Weights of a small mixture-of-experts language model, trained from scratch on English Wikipedia.
Size: 13 layers, width 512, vocabulary 32768.
Training: a variant of Muon for the experts, 614M tokens, 4682 steps.
Below are experts of layer 2 (counted from 0) of a mixture-of-experts language model. Rows are named router (the router's row for the expert), gate (a neuron's input weights, with its number), up (a neuron's input weights, with its number), down (a neuron's output weights, with its number) and show model dimensions 192-255. Each number is 50 + 10 x the weight over its row's rms, rounded and kept within 0 to 99.
After each expert's rows: "comes before" lists some tokens at least twice as common just after its tokens as in all text; "gets" lists some tokens that make up at least twice as much of what it gets as of all text. This comes from a sample of Wikipedia text that the model never trained on. Tokens count by the router's weight.

# expert 1
router:46 41 62 48 52 48 52 44 20 60 47 45 60 49 47 32 58 48 58 57 36 51 52 77 57 55 47 42 49 61 57 56 41 34 51 49 44 58 54 63 30 62 43 45 64 64 37 52 64 58 69 45 41 58 48 65 46 51 55 52 58 39 35 65
gate9:48 71 51 60 45 31 60 38 52 42 55 54 44 54 66 56 58 43 50 52 44 48 43 49 37 42 49 56 55 40 50 53 49 44 38 42 44 55 56 47 50 44 45 50 46 57 66 53 51 44 73 47 48 57 53 46 59 56 76 68 60 39 44 45
up9:41 46 54 41 52 56 33 44 67 60 56 47 35 63 64 54 70 72 45 52 65 39 53 36 48 69 55 43 38 31 39 48 35 56 47 53 53 41 56 43 49 50 47 46 50 49 65 47 50 54 27 42 62 61 54 47 40 39 51 44 48 44 50 52
down9:45 45 51 54 53 52 40 43 50 58 61 56 49 35 62 46 41 59 45 60 68 46 56 39 56 59 42 42 38 38 40 38 51 47 38 49 58 47 56 34 44 55 49 87 58 47 45 37 49 54 41 44 51 49 42 54 59 83 43 45 62 55 55 62
gate10:52 47 67 47 30 36 51 49 77 42 37 56 59 34 50 55 58 39 48 34 40 61 56 64 59 76 47 44 36 45 64 73 65 40 69 67 53 43 49 51 41 37 61 58 63 54 50 64 56 45 39 55 60 36 29 52 57 57 46 33 46 53 34 42
up10:55 55 36 67 37 53 39 70 58 46 61 55 55 68 41 70 39 23 46 55 46 51 46 41 63 49 56 51 62 50 56 69 36 37 54 55 54 51 42 47 38 47 50 45 33 32 48 59 67 54 61 55 54 35 34 52 50 55 60 68 49 44 68 44
down10:58 47 41 46 60 47 47 47 59 49 48 35 56 45 53 44 56 56 66 44 54 47 71 41 47 40 52 56 51 51 57 37 42 55 63 48 63 53 50 53 42 56 50 49 53 44 52 44 53 49 37 47 49 73 33 56 42 47 52 57 43 47 41 56
gate11:30 51 54 60 73 64 41 37 39 48 48 50 41 71 45 57 49 56 45 38 52 27 24 42 43 55 38 61 47 32 53 69 28 48 35 62 57 49 42 64 55 58 44 29 49 40 36 65 45 57 46 61 71 56 52 50 41 38 31 37 36 57 50 46
up11:63 61 53 36 37 38 50 54 55 41 51 47 51 49 54 62 44 43 47 55 53 41 54 55 45 57 37 64 35 47 36 69 55 49 38 54 46 44 46 59 71 60 44 37 40 51 74 55 65 38 62 53 64 65 67 53 67 54 46 55 45 43 48 59
down11:42 43 60 54 71 48 48 55 54 53 51 50 33 69 65 55 56 56 43 35 40 45 51 42 55 44 40 55 68 41 42 56 52 45 20 58 51 46 49 60 37 45 53 34 48 67 48 42 49 43 43 58 63 61 52 59 53 19 29 39 58 42 48 34
gate12:50 59 50 59 61 58 35 71 48 46 72 44 36 30 36 43 52 41 50 25 61 60 32 53 67 50 57 44 45 45 48 56 55 41 48 45 54 46 42 63 57 54 58 28 52 52 53 53 45 50 55 50 42 52 39 56 53 34 42 58 32 67 59 57
up12:56 49 72 69 63 38 53 58 54 47 50 68 57 63 62 46 66 55 46 53 44 55 43 45 52 35 50 47 52 34 66 41 56 72 34 35 41 72 45 65 59 49 65 47 44 53 68 38 52 60 59 31 42 84 59 64 44 55 64 55 45 54 68 39
down12:65 65 43 42 52 56 47 45 48 50 54 41 49 60 56 65 57 43 33 59 55 55 53 28 44 70 52 42 50 36 51 58 51 57 74 50 59 64 64 66 50 50 45 44 53 57 30 47 57 49 67 56 60 55 57 53 58 58 48 48 64 34 61 47
gate13:61 48 62 44 54 65 45 61 54 52 54 56 43 49 52 63 46 65 33 66 41 61 52 52 59 59 38 55 59 48 51 63 50 55 62 44 61 45 55 57 65 54 45 34 47 51 35 51 53 54 69 51 45 53 39 37 44 68 55 62 60 43 44 53
up13:49 44 59 35 43 48 51 60 47 66 65 30 65 43 33 52 33 49 51 58 55 52 57 45 62 58 44 44 48 52 64 62 33 55 45 36 41 41 45 53 63 35 57 47 41 39 51 53 39 24 62 60 46 53 57 27 55 64 71 50 59 69 36 37
down13:58 56 60 45 49 40 37 56 47 53 56 46 52 47 61 67 33 58 48 24 42 57 55 57 52 57 48 45 70 53 53 55 53 41 55 44 60 39 50 64 52 53 62 52 46 44 46 51 43 65 46 52 62 41 46 58 46 56 39 50 51 57 49 46
comes before: " the", " a", ":", " in", " by", " an"
gets: " in", " by", " with", "18", " at", "17"

# expert 13
router:71 56 55 44 52 51 37 40 49 64 67 44 48 36 54 57 54 45 48 57 61 58 49 57 60 43 46 43 51 72 52 56 66 54 40 49 61 57 34 66 53 54 54 47 40 44 37 59 49 47 49 58 63 50 54 51 52 41 45 52 48 46 47 53
gate9:65 60 52 50 47 63 47 52 45 48 59 58 54 45 65 50 67 44 47 62 74 68 52 55 49 45 56 59 37 60 54 54 46 52 37 49 39 50 51 40 55 30 30 54 48 53 61 55 45 43 51 39 52 53 61 53 61 57 46 43 64 51 42 43
up9:51 32 49 53 54 43 48 46 36 52 41 53 39 66 45 41 48 58 41 48 48 37 62 41 47 63 47 50 52 53 39 53 49 54 59 46 32 41 68 44 40 54 76 44 50 62 59 32 56 62 68 25 37 37 48 38 39 57 51 47 69 75 57 56
down9:39 61 56 72 54 55 47 53 47 48 39 41 48 38 46 49 59 58 44 49 58 62 42 43 58 46 47 52 53 57 42 51 47 53 33 32 43 59 27 44 45 48 39 55 45 48 58 51 54 70 49 50 33 46 45 51 45 49 61 51 63 53 36 38
gate10:50 43 61 42 63 44 56 71 49 46 65 43 36 25 46 48 44 62 56 49 37 58 54 38 38 57 48 48 46 51 56 24 50 38 45 66 55 44 52 37 40 45 60 46 40 50 47 64 53 47 55 36 63 39 37 78 58 40 54 65 62 38 60 59
up10:37 45 51 39 72 47 54 59 62 55 58 55 43 54 37 42 58 43 53 56 59 54 66 52 42 34 46 56 61 55 45 51 50 43 62 50 55 47 53 52 50 48 50 36 36 30 31 60 48 59 41 59 41 60 37 58 56 57 55 54 64 47 48 48
down10:43 78 30 56 55 48 41 59 31 59 55 64 57 50 46 56 57 46 53 54 44 43 50 57 58 38 48 37 33 37 51 42 43 46 55 47 48 34 31 62 64 61 48 57 60 59 47 57 64 55 50 43 27 53 53 28 54 59 46 54 48 59 51 49
gate11:30 32 60 58 70 51 49 43 52 65 37 53 44 24 51 35 35 46 55 59 65 45 48 61 44 38 32 51 59 57 55 56 79 33 50 55 41 39 63 50 39 50 69 42 62 58 50 46 56 49 41 56 59 49 54 60 52 47 58 49 70 37 66 54
up11:55 49 40 57 51 51 59 48 34 37 41 45 29 39 67 27 44 39 38 59 54 45 65 74 54 51 56 42 55 38 58 60 55 51 44 47 58 43 39 48 40 47 23 60 43 42 51 45 44 59 62 40 47 80 56 38 43 65 40 30 53 50 35 36
down11:51 44 46 61 54 51 64 64 65 56 56 53 51 45 57 58 52 53 37 24 35 39 56 66 59 59 29 52 50 50 59 50 39 38 46 38 65 45 44 61 60 47 55 66 57 55 54 67 37 45 65 63 62 58 53 43 36 32 51 55 49 67 50 41
gate12:39 52 55 46 45 51 41 39 27 47 49 51 60 31 39 48 70 62 58 51 51 42 59 59 50 41 47 42 46 42 46 59 53 53 41 49 73 53 70 48 73 49 51 58 57 50 43 41 62 38 61 53 38 54 64 59 54 70 59 44 49 26 51 61
up12:69 64 62 56 57 46 33 48 53 43 65 58 64 60 70 38 57 72 32 39 40 68 51 49 38 52 52 59 55 56 44 48 39 34 47 42 63 48 52 60 50 47 49 38 48 43 45 44 56 33 36 53 26 44 57 37 52 43 67 77 60 44 54 44
down12:48 39 77 48 56 35 42 62 38 53 31 48 50 31 43 55 49 43 35 53 48 50 44 41 39 52 59 43 59 61 68 65 34 47 56 39 48 55 67 57 44 43 49 45 48 47 56 21 64 33 44 61 40 53 63 53 31 61 36 55 56 49 47 34
gate13:44 60 40 50 51 46 54 61 54 59 47 51 40 45 47 65 51 53 51 49 47 47 56 52 48 42 41 43 32 56 44 41 58 52 39 34 44 66 36 27 57 30 53 44 42 52 46 57 57 37 63 58 48 30 25 55 50 65 49 47 68 58 53 40
up13:52 56 54 61 58 54 46 28 40 49 41 52 69 56 61 47 56 42 50 58 52 43 52 54 36 59 47 47 32 53 62 61 44 54 30 39 44 56 58 50 46 75 40 56 46 51 67 52 76 54 43 51 62 64 52 59 47 67 46 49 53 43 69 50
down13:54 38 65 53 63 54 48 53 51 46 38 62 35 47 72 58 27 47 58 50 36 46 46 49 57 47 53 48 28 51 56 41 47 53 52 50 60 56 48 59 51 58 59 32 56 41 53 50 48 43 53 39 53 59 43 55 20 64 52 57 37 47 62 59
comes before: " ", "|", " —", " −", " +", " L"
gets: " |", " |\n", ";", " from", " /", ");"

# expert 10
router:48 42 42 44 58 50 57 34 30 47 58 40 64 50 65 58 43 43 42 53 35 48 51 40 66 49 51 56 59 57 49 49 35 48 45 50 57 73 38 70 58 60 52 56 47 37 41 54 71 61 41 48 61 49 62 77 52 54 57 40 42 33 47 43
gate9:65 56 56 66 53 42 61 51 54 50 58 53 51 38 51 76 59 39 35 35 54 73 54 42 41 60 70 52 46 46 57 60 68 48 46 54 60 57 56 36 51 61 42 34 59 54 55 71 51 58 37 71 46 56 53 46 55 60 52 63 52 54 57 47
up9:44 62 31 44 52 28 34 49 58 50 30 46 47 58 39 45 50 45 50 45 46 55 58 52 33 55 40 23 41 42 32 36 50 51 33 52 48 37 48 38 46 53 46 61 63 54 56 47 46 59 48 46 51 49 56 53 23 56 46 37 47 43 63 62
down9:54 55 44 59 56 57 67 62 62 47 49 46 51 43 50 62 57 56 26 40 60 58 55 33 49 46 53 54 48 53 44 68 63 67 54 51 45 53 59 54 52 54 63 45 51 49 44 53 45 41 52 51 42 60 35 51 71 41 61 49 51 50 48 57
gate10:38 29 34 43 70 50 38 56 48 49 59 42 56 58 43 53 46 58 51 50 53 47 53 41 46 54 54 43 52 57 52 56 19 42 36 59 53 53 49 47 50 45 71 39 60 48 46 61 45 58 48 39 57 41 45 47 47 65 46 50 66 59 40 61
up10:54 49 46 33 40 48 39 37 55 45 41 45 60 50 46 64 44 42 57 54 52 59 56 54 53 56 49 56 53 42 46 50 68 72 56 45 39 52 34 52 17 35 66 57 63 54 65 44 55 30 51 70 34 51 41 32 51 60 57 56 55 54 71 41
down10:52 61 47 37 34 58 46 37 55 44 46 41 58 49 57 77 40 28 48 62 50 35 64 52 46 39 62 59 38 55 42 45 59 61 53 42 42 57 34 50 41 48 77 45 42 52 61 57 69 43 55 65 41 42 43 46 48 56 61 61 40 61 64 43
gate11:63 45 48 38 53 45 70 39 50 47 53 59 44 47 53 39 36 23 48 43 42 47 52 28 49 56 47 65 49 43 24 57 53 64 50 54 54 71 47 51 63 74 57 62 53 50 38 29 44 49 45 43 47 54 44 56 37 61 46 49 49 51 47 53
up11:65 64 53 60 34 36 66 33 36 56 48 39 44 49 36 56 48 55 53 53 51 48 53 43 49 47 48 47 40 52 49 53 45 33 53 43 64 46 51 66 43 43 45 42 45 42 59 56 29 56 44 37 55 46 50 51 61 39 58 51 27 33 54 39
down11:43 58 40 57 51 59 34 50 54 29 49 38 59 41 58 50 58 58 48 52 61 46 37 64 41 46 63 48 66 52 47 59 55 64 46 50 36 47 48 36 57 51 54 44 35 51 40 75 40 53 42 59 52 71 49 48 49 42 54 31 22 51 55 70
gate12:48 55 64 56 63 51 48 66 63 45 60 48 43 46 55 45 53 56 46 66 34 49 31 33 67 46 39 55 45 48 36 63 42 42 56 41 65 60 39 49 40 59 54 42 50 56 54 56 61 63 54 60 53 43 66 35 35 44 51 63 58 50 50 32
up12:48 70 44 64 61 68 69 38 48 34 58 50 53 46 25 34 47 51 64 59 52 38 53 53 57 64 58 41 45 43 50 52 66 55 51 54 30 30 43 30 40 52 32 72 31 49 59 65 45 52 57 42 55 49 40 35 40 62 50 47 57 47 48 54
down12:31 46 36 46 35 36 42 38 38 41 58 48 43 39 46 39 45 59 44 34 51 62 44 48 52 52 53 55 43 50 63 29 49 45 49 63 54 55 47 48 57 52 52 51 46 57 48 73 45 39 46 69 42 40 53 44 32 57 57 55 52 35 55 46
gate13:40 56 54 29 50 56 55 39 42 39 40 65 43 50 62 62 65 43 37 49 53 41 52 50 51 65 53 46 59 48 52 62 60 37 39 61 54 41 49 60 54 49 59 52 35 42 42 38 34 40 48 52 65 44 49 68 39 43 51 33 57 39 39 40
up13:33 62 49 64 46 60 41 35 34 40 49 44 47 46 58 67 65 72 35 45 65 44 52 57 34 55 54 47 48 59 51 39 52 35 51 65 54 40 60 59 58 48 59 50 42 45 38 43 55 48 46 57 47 49 55 51 58 47 53 58 54 40 51 63
down13:51 51 47 52 48 50 38 47 49 61 52 54 47 63 61 37 32 43 60 42 49 57 64 38 40 47 41 48 65 49 45 31 33 65 48 42 51 53 53 50 53 50 44 58 72 58 43 45 78 43 51 31 20 63 46 36 54 50 57 52 56 57 54 67
comes before: " ", "==", "===", "The", " and", "In"
gets: ",", ".\n\n", "\n\n", "==", "===", " In"

# expert 16
router:48 53 58 52 44 53 56 43 56 56 42 45 65 40 38 55 42 59 39 59 58 54 50 48 60 43 43 44 48 57 53 45 66 53 51 50 45 49 60 46 53 58 37 51 54 42 18 44 61 48 47 76 61 51 47 55 43 61 48 47 55 45 51 60
gate9:51 53 42 35 47 48 47 52 64 46 53 40 57 41 34 69 61 44 34 48 51 48 67 53 46 51 57 36 44 56 58 44 33 57 43 40 44 36 51 58 39 48 41 40 50 49 55 38 65 50 51 67 52 51 68 53 57 56 52 61 45 50 58 71
up9:32 60 65 46 58 56 68 56 44 30 55 39 32 56 41 52 46 49 25 63 52 55 55 40 63 38 55 65 32 52 61 72 52 49 44 53 43 36 55 54 42 58 55 61 43 38 53 56 42 71 63 58 55 45 62 63 53 47 42 75 59 51 38 59
down9:48 50 52 57 51 38 59 31 65 50 52 48 58 50 32 51 69 54 44 55 49 35 55 52 48 61 56 29 52 47 53 71 38 56 49 53 46 43 55 54 37 39 53 49 46 56 56 57 51 42 50 60 62 58 53 62 62 68 40 45 45 53 55 47
gate10:50 54 34 61 46 45 47 25 62 66 40 59 56 42 28 43 48 51 44 40 52 45 63 51 39 36 58 43 61 37 41 36 50 48 51 45 50 45 70 51 61 35 67 65 55 58 48 59 54 53 63 48 43 37 72 34 52 37 53 47 37 49 43 52
up10:59 47 38 43 42 46 57 47 46 52 40 61 45 44 60 61 41 51 54 35 65 47 55 43 75 53 28 37 52 54 67 49 48 30 46 51 39 54 54 47 40 37 36 48 56 41 42 45 46 34 38 52 54 51 51 42 48 56 56 53 48 36 45 47
down10:54 42 41 52 58 48 29 47 39 47 36 37 42 41 40 33 36 58 27 66 39 51 62 55 45 46 41 60 71 50 62 57 45 38 52 45 43 51 42 56 49 56 36 46 44 45 48 54 53 36 38 54 61 44 47 52 55 39 50 40 70 31 40 46
gate11:49 64 59 59 57 48 43 26 59 52 30 59 48 64 57 55 54 62 45 42 50 46 38 58 47 51 41 41 57 48 46 72 65 60 53 63 48 42 70 53 44 49 56 47 41 52 57 59 44 47 46 52 55 39 54 46 69 58 47 62 55 57 51 47
up11:55 61 58 47 48 44 49 44 53 61 56 48 52 48 43 51 48 59 37 44 37 50 64 45 44 49 58 67 51 63 51 54 58 52 40 43 35 44 56 45 47 48 50 49 47 49 70 49 42 50 49 46 55 40 62 43 42 40 49 50 51 48 43 31
down11:47 56 51 47 55 53 41 50 46 41 64 57 47 66 48 36 44 46 46 53 37 50 53 42 51 44 58 35 46 53 54 66 39 45 72 69 48 53 46 50 44 40 47 36 64 49 64 45 42 43 57 53 58 44 69 45 51 35 49 49 42 55 40 54
gate12:57 44 48 59 58 55 68 40 46 52 47 45 45 57 33 46 39 45 50 42 35 40 56 49 48 71 55 47 52 34 54 63 38 57 19 66 51 39 52 35 37 64 39 66 27 56 50 58 51 56 55 63 41 28 55 35 38 49 54 47 35 24 44 51
up12:33 52 27 64 50 55 46 50 50 55 63 44 60 52 31 39 71 49 53 51 34 56 44 55 32 51 57 49 42 66 36 38 36 73 54 52 36 72 58 54 56 56 49 58 69 62 55 40 53 52 65 37 46 49 65 55 48 53 74 45 52 45 32 64
down12:64 36 54 46 55 40 61 49 53 47 40 46 49 42 34 46 46 44 35 44 27 65 53 63 40 52 42 37 32 50 42 55 29 65 45 40 67 44 54 48 62 51 49 48 42 43 55 52 52 58 54 57 54 50 39 52 47 31 48 50 53 57 57 59
gate13:53 42 61 47 55 47 73 41 32 58 41 52 50 35 59 54 41 54 48 49 38 44 58 69 48 63 49 35 47 40 61 31 35 33 63 36 47 46 57 62 37 74 44 62 58 38 39 50 55 43 56 60 47 59 39 51 43 44 62 42 64 53 68 39
up13:43 53 45 42 41 42 63 68 53 66 46 41 48 65 59 42 55 54 47 40 55 54 38 56 53 53 57 37 35 40 42 50 45 44 37 46 44 51 50 50 50 52 48 39 44 55 52 61 64 48 51 54 41 65 52 55 43 42 36 48 49 47 49 47
down13:46 53 55 40 39 71 51 52 47 53 49 40 48 40 60 45 43 39 30 46 36 53 53 50 47 38 45 55 68 42 57 51 36 53 42 80 52 37 41 44 58 42 67 54 48 42 57 47 51 35 51 52 49 50 34 48 52 32 41 48 24 43 39 38
comes before: " |", "–", ".", " |\n", ";", " •"
gets: "-", "0", "2", "4", "5", "6"

# expert 7
router:56 63 49 34 44 47 53 42 69 52 59 52 49 48 61 51 39 40 57 52 57 55 43 40 50 54 50 48 49 47 53 49 39 62 43 47 50 63 49 56 46 44 53 40 67 40 58 57 50 58 55 59 64 56 54 53 28 31 61 77 59 53 46 56
gate9:47 42 65 55 49 62 28 26 58 36 42 57 45 53 48 45 49 59 57 52 40 74 75 49 38 61 50 39 38 47 40 35 44 54 58 50 45 63 42 44 54 40 47 43 59 34 67 42 55 35 50 51 63 34 38 42 40 50 49 67 61 46 39 32
up9:59 63 50 59 53 49 71 43 65 53 36 64 51 63 40 35 40 40 34 55 43 58 61 35 65 59 47 48 56 40 44 64 48 50 57 54 32 49 45 54 48 33 52 53 65 50 48 29 49 52 46 42 30 53 42 55 47 46 50 53 48 65 53 43
down9:68 38 39 59 47 69 37 60 46 54 56 45 34 51 52 53 51 46 42 48 44 53 53 43 49 47 43 72 54 35 58 46 44 54 56 48 55 41 39 41 38 40 44 53 42 61 50 59 58 52 38 76 53 60 46 59 39 46 38 55 40 39 49 48
gate10:53 42 64 45 55 26 51 45 49 50 55 49 53 64 37 53 49 40 36 54 44 58 57 35 47 59 39 59 34 44 55 56 55 49 42 52 52 57 37 45 45 48 42 38 39 42 45 35 61 55 79 42 63 52 61 42 79 56 54 48 62 56 57 61
up10:55 48 39 68 48 43 32 45 41 54 45 50 63 69 41 49 62 31 33 34 48 44 51 50 40 41 32 56 51 63 44 67 45 50 42 76 50 50 49 40 55 41 65 40 67 64 50 36 54 47 42 52 45 50 54 60 72 50 67 49 57 32 66 60
down10:38 56 51 51 60 70 54 42 32 52 47 45 57 33 50 37 59 51 48 71 38 50 44 41 67 51 39 56 62 49 63 53 52 48 48 50 53 49 63 67 55 55 56 39 72 50 24 76 54 57 74 49 36 57 42 56 50 71 49 43 51 41 44 49
gate11:68 66 36 60 63 33 52 46 49 50 30 51 28 52 64 67 72 55 46 56 49 39 47 71 38 43 41 60 50 31 39 63 59 36 65 63 58 53 47 56 39 43 47 44 65 61 60 47 26 59 48 62 53 56 29 56 38 58 39 54 35 49 32 51
up11:60 35 39 53 68 57 45 50 51 35 37 61 75 43 49 53 28 48 44 38 53 54 42 54 50 65 40 39 48 50 59 66 57 36 40 50 64 60 33 51 30 55 67 62 51 39 54 64 57 58 41 62 55 55 79 65 32 64 47 57 50 24 69 59
down11:50 45 52 76 75 47 26 36 55 41 48 29 40 48 52 41 59 70 45 66 30 56 55 47 63 47 56 40 32 66 66 55 66 45 39 43 52 59 63 57 53 55 39 50 43 31 37 37 35 37 50 53 50 49 46 44 40 39 45 48 65 32 51 62
gate12:51 54 59 35 44 44 63 35 58 46 47 52 35 65 47 58 69 60 44 49 48 60 58 50 54 45 69 36 47 55 49 55 30 58 48 73 38 55 54 44 46 42 38 55 44 56 47 42 31 42 48 52 47 37 55 62 53 36 53 56 59 32 31 47
up12:41 45 53 36 46 30 37 49 49 32 43 44 41 45 61 54 40 59 32 45 29 61 48 42 49 42 62 58 42 60 27 37 49 37 73 57 43 74 47 61 46 48 49 43 50 45 37 61 49 47 49 50 56 45 61 58 48 36 45 52 23 63 15 39
down12:55 47 55 64 60 68 45 44 56 47 38 62 45 55 55 48 44 37 48 50 56 38 74 52 42 34 59 60 52 37 35 66 50 47 51 63 64 38 63 43 64 44 57 54 43 60 41 50 47 46 53 50 49 49 34 63 67 64 39 57 57 50 59 53
gate13:41 61 62 47 43 45 67 34 40 63 44 28 51 43 59 51 61 68 52 36 35 49 49 29 56 44 63 42 56 47 46 46 59 50 50 71 61 44 50 45 37 45 43 42 69 52 54 56 56 49 43 54 50 52 60 38 59 43 49 43 40 49 61 47
up13:56 42 53 45 51 57 51 50 62 58 53 52 34 38 53 53 53 66 23 42 31 55 66 48 41 51 38 39 62 48 41 40 44 43 13 57 50 37 47 48 51 32 45 52 44 63 44 81 49 55 37 54 61 54 53 58 43 55 43 57 51 50 69 52
down13:37 41 49 36 54 52 65 68 58 40 61 58 59 31 51 50 62 46 44 45 50 51 59 47 48 38 51 49 42 56 65 47 39 45 53 34 53 48 39 47 56 47 57 50 41 48 56 34 46 50 52 43 48 46 62 57 31 35 29 56 50 49 68 37
comes before: ",", "–", " to", ".", " by", "%"
gets: "19", "23", "24", "11", "22", "25"

# expert 9
router:62 48 37 45 40 54 54 50 59 49 55 54 66 46 72 57 41 51 49 61 50 32 44 41 58 63 65 62 49 27 60 50 42 48 56 32 50 60 25 47 60 53 33 37 35 37 51 63 72 62 48 60 52 48 53 51 50 62 51 57 42 40 46 54
gate9:36 40 48 43 59 36 38 46 49 57 57 53 55 27 57 40 52 52 61 49 58 44 51 49 52 41 58 41 55 60 64 57 62 52 44 47 47 45 31 38 30 57 44 55 69 62 32 44 39 46 60 37 55 61 65 35 53 59 51 48 41 56 47 48
up9:49 61 30 53 40 20 68 48 23 46 56 46 48 52 64 48 52 63 53 41 38 52 38 45 56 54 64 57 49 53 32 58 38 46 53 44 47 55 51 37 48 43 63 48 46 57 70 61 39 52 46 55 42 46 40 37 63 54 43 59 38 61 42 58
down9:48 42 45 45 59 39 52 41 54 49 63 47 47 44 54 47 34 35 55 66 59 32 48 51 63 61 38 51 38 40 46 56 44 47 43 56 51 56 39 41 50 40 46 41 48 47 33 54 53 35 65 37 50 58 64 59 46 48 63 57 38 51 52 48
gate10:56 47 38 50 45 50 58 61 31 43 65 33 54 46 48 38 39 43 42 46 61 64 50 41 63 47 64 50 67 40 45 45 53 50 36 49 32 46 37 41 55 44 58 46 65 65 60 57 48 46 48 54 34 55 46 60 30 47 53 59 47 57 38 47
up10:28 61 39 53 48 55 48 40 48 59 52 68 68 40 46 51 44 47 53 60 45 56 49 34 29 48 35 55 39 65 38 58 62 52 54 62 67 50 46 56 75 51 50 54 43 54 54 51 43 52 33 77 52 50 56 55 62 49 43 65 57 36 39 64
down10:37 36 39 32 61 50 42 53 61 36 52 43 64 49 39 39 62 46 52 56 50 43 52 37 39 58 50 66 65 42 53 42 47 28 31 71 44 59 73 45 56 74 43 50 46 47 45 42 47 45 61 42 38 38 71 52 58 49 42 54 60 61 43 43
gate11:51 58 42 39 42 70 44 65 48 40 50 71 48 45 46 42 34 51 31 55 52 63 57 32 50 51 58 52 58 44 61 56 41 74 54 56 46 63 32 60 52 67 46 67 38 53 32 69 53 60 33 48 54 51 58 75 54 47 50 47 54 34 46 53
up11:39 54 42 58 50 58 59 59 51 60 44 45 38 43 39 50 74 38 46 56 55 28 42 36 47 45 57 48 37 30 51 49 68 46 29 62 65 44 52 39 47 39 48 64 62 57 49 46 47 49 41 34 63 43 33 39 44 34 61 52 39 50 39 47
down11:46 59 58 52 48 46 49 56 54 49 41 29 45 49 48 53 59 48 61 54 54 37 37 54 60 56 41 48 47 33 53 59 68 59 48 55 35 31 63 34 52 35 45 75 49 48 36 36 53 31 57 28 38 53 50 52 49 61 52 46 40 50 63 22
gate12:46 58 57 59 48 30 49 49 50 60 53 53 47 41 64 41 34 59 43 58 48 48 55 60 50 53 41 37 63 42 44 54 35 34 54 47 53 54 51 46 47 41 74 42 49 56 49 56 52 42 44 50 31 50 55 53 58 41 40 56 61 53 56 38
up12:61 58 39 53 74 59 41 55 31 55 49 35 46 44 37 44 48 47 49 58 62 48 42 58 52 51 43 48 67 36 71 41 39 36 54 41 49 41 47 50 28 56 51 65 63 46 36 57 52 38 36 65 48 68 41 63 51 48 46 62 48 38 41 45
down12:60 34 47 59 50 38 29 71 40 55 70 44 44 54 59 56 54 56 42 54 46 58 58 39 39 55 41 61 33 60 57 53 50 53 49 57 63 61 49 54 60 44 68 38 56 64 60 42 55 38 52 72 62 27 46 43 52 44 48 61 56 63 45 48
gate13:48 46 49 55 63 68 51 52 48 46 45 49 56 56 61 56 53 64 64 62 56 35 47 26 59 43 48 55 51 40 37 34 56 55 46 44 55 54 41 58 58 60 28 61 09 50 46 46 32 45 39 35 41 59 47 34 47 48 60 56 43 44 59 44
up13:50 50 65 49 51 44 39 41 63 57 51 25 46 51 52 39 54 53 47 38 58 69 44 45 40 57 59 38 41 52 58 48 49 44 51 41 53 45 58 67 49 48 57 58 42 46 52 42 55 57 55 70 45 47 47 61 44 47 39 62 55 62 43 50
down13:48 61 40 56 38 50 58 53 48 43 55 68 55 63 58 67 49 53 53 43 58 64 37 47 56 43 52 41 60 49 43 63 51 57 42 27 50 46 60 38 59 66 51 39 36 61 57 53 79 36 48 64 44 47 57 39 57 59 59 55 50 54 61 61
comes before: "-", " the", " be", " his", " their", " its"
gets: " of", " to", "\n", ":", " for", " \""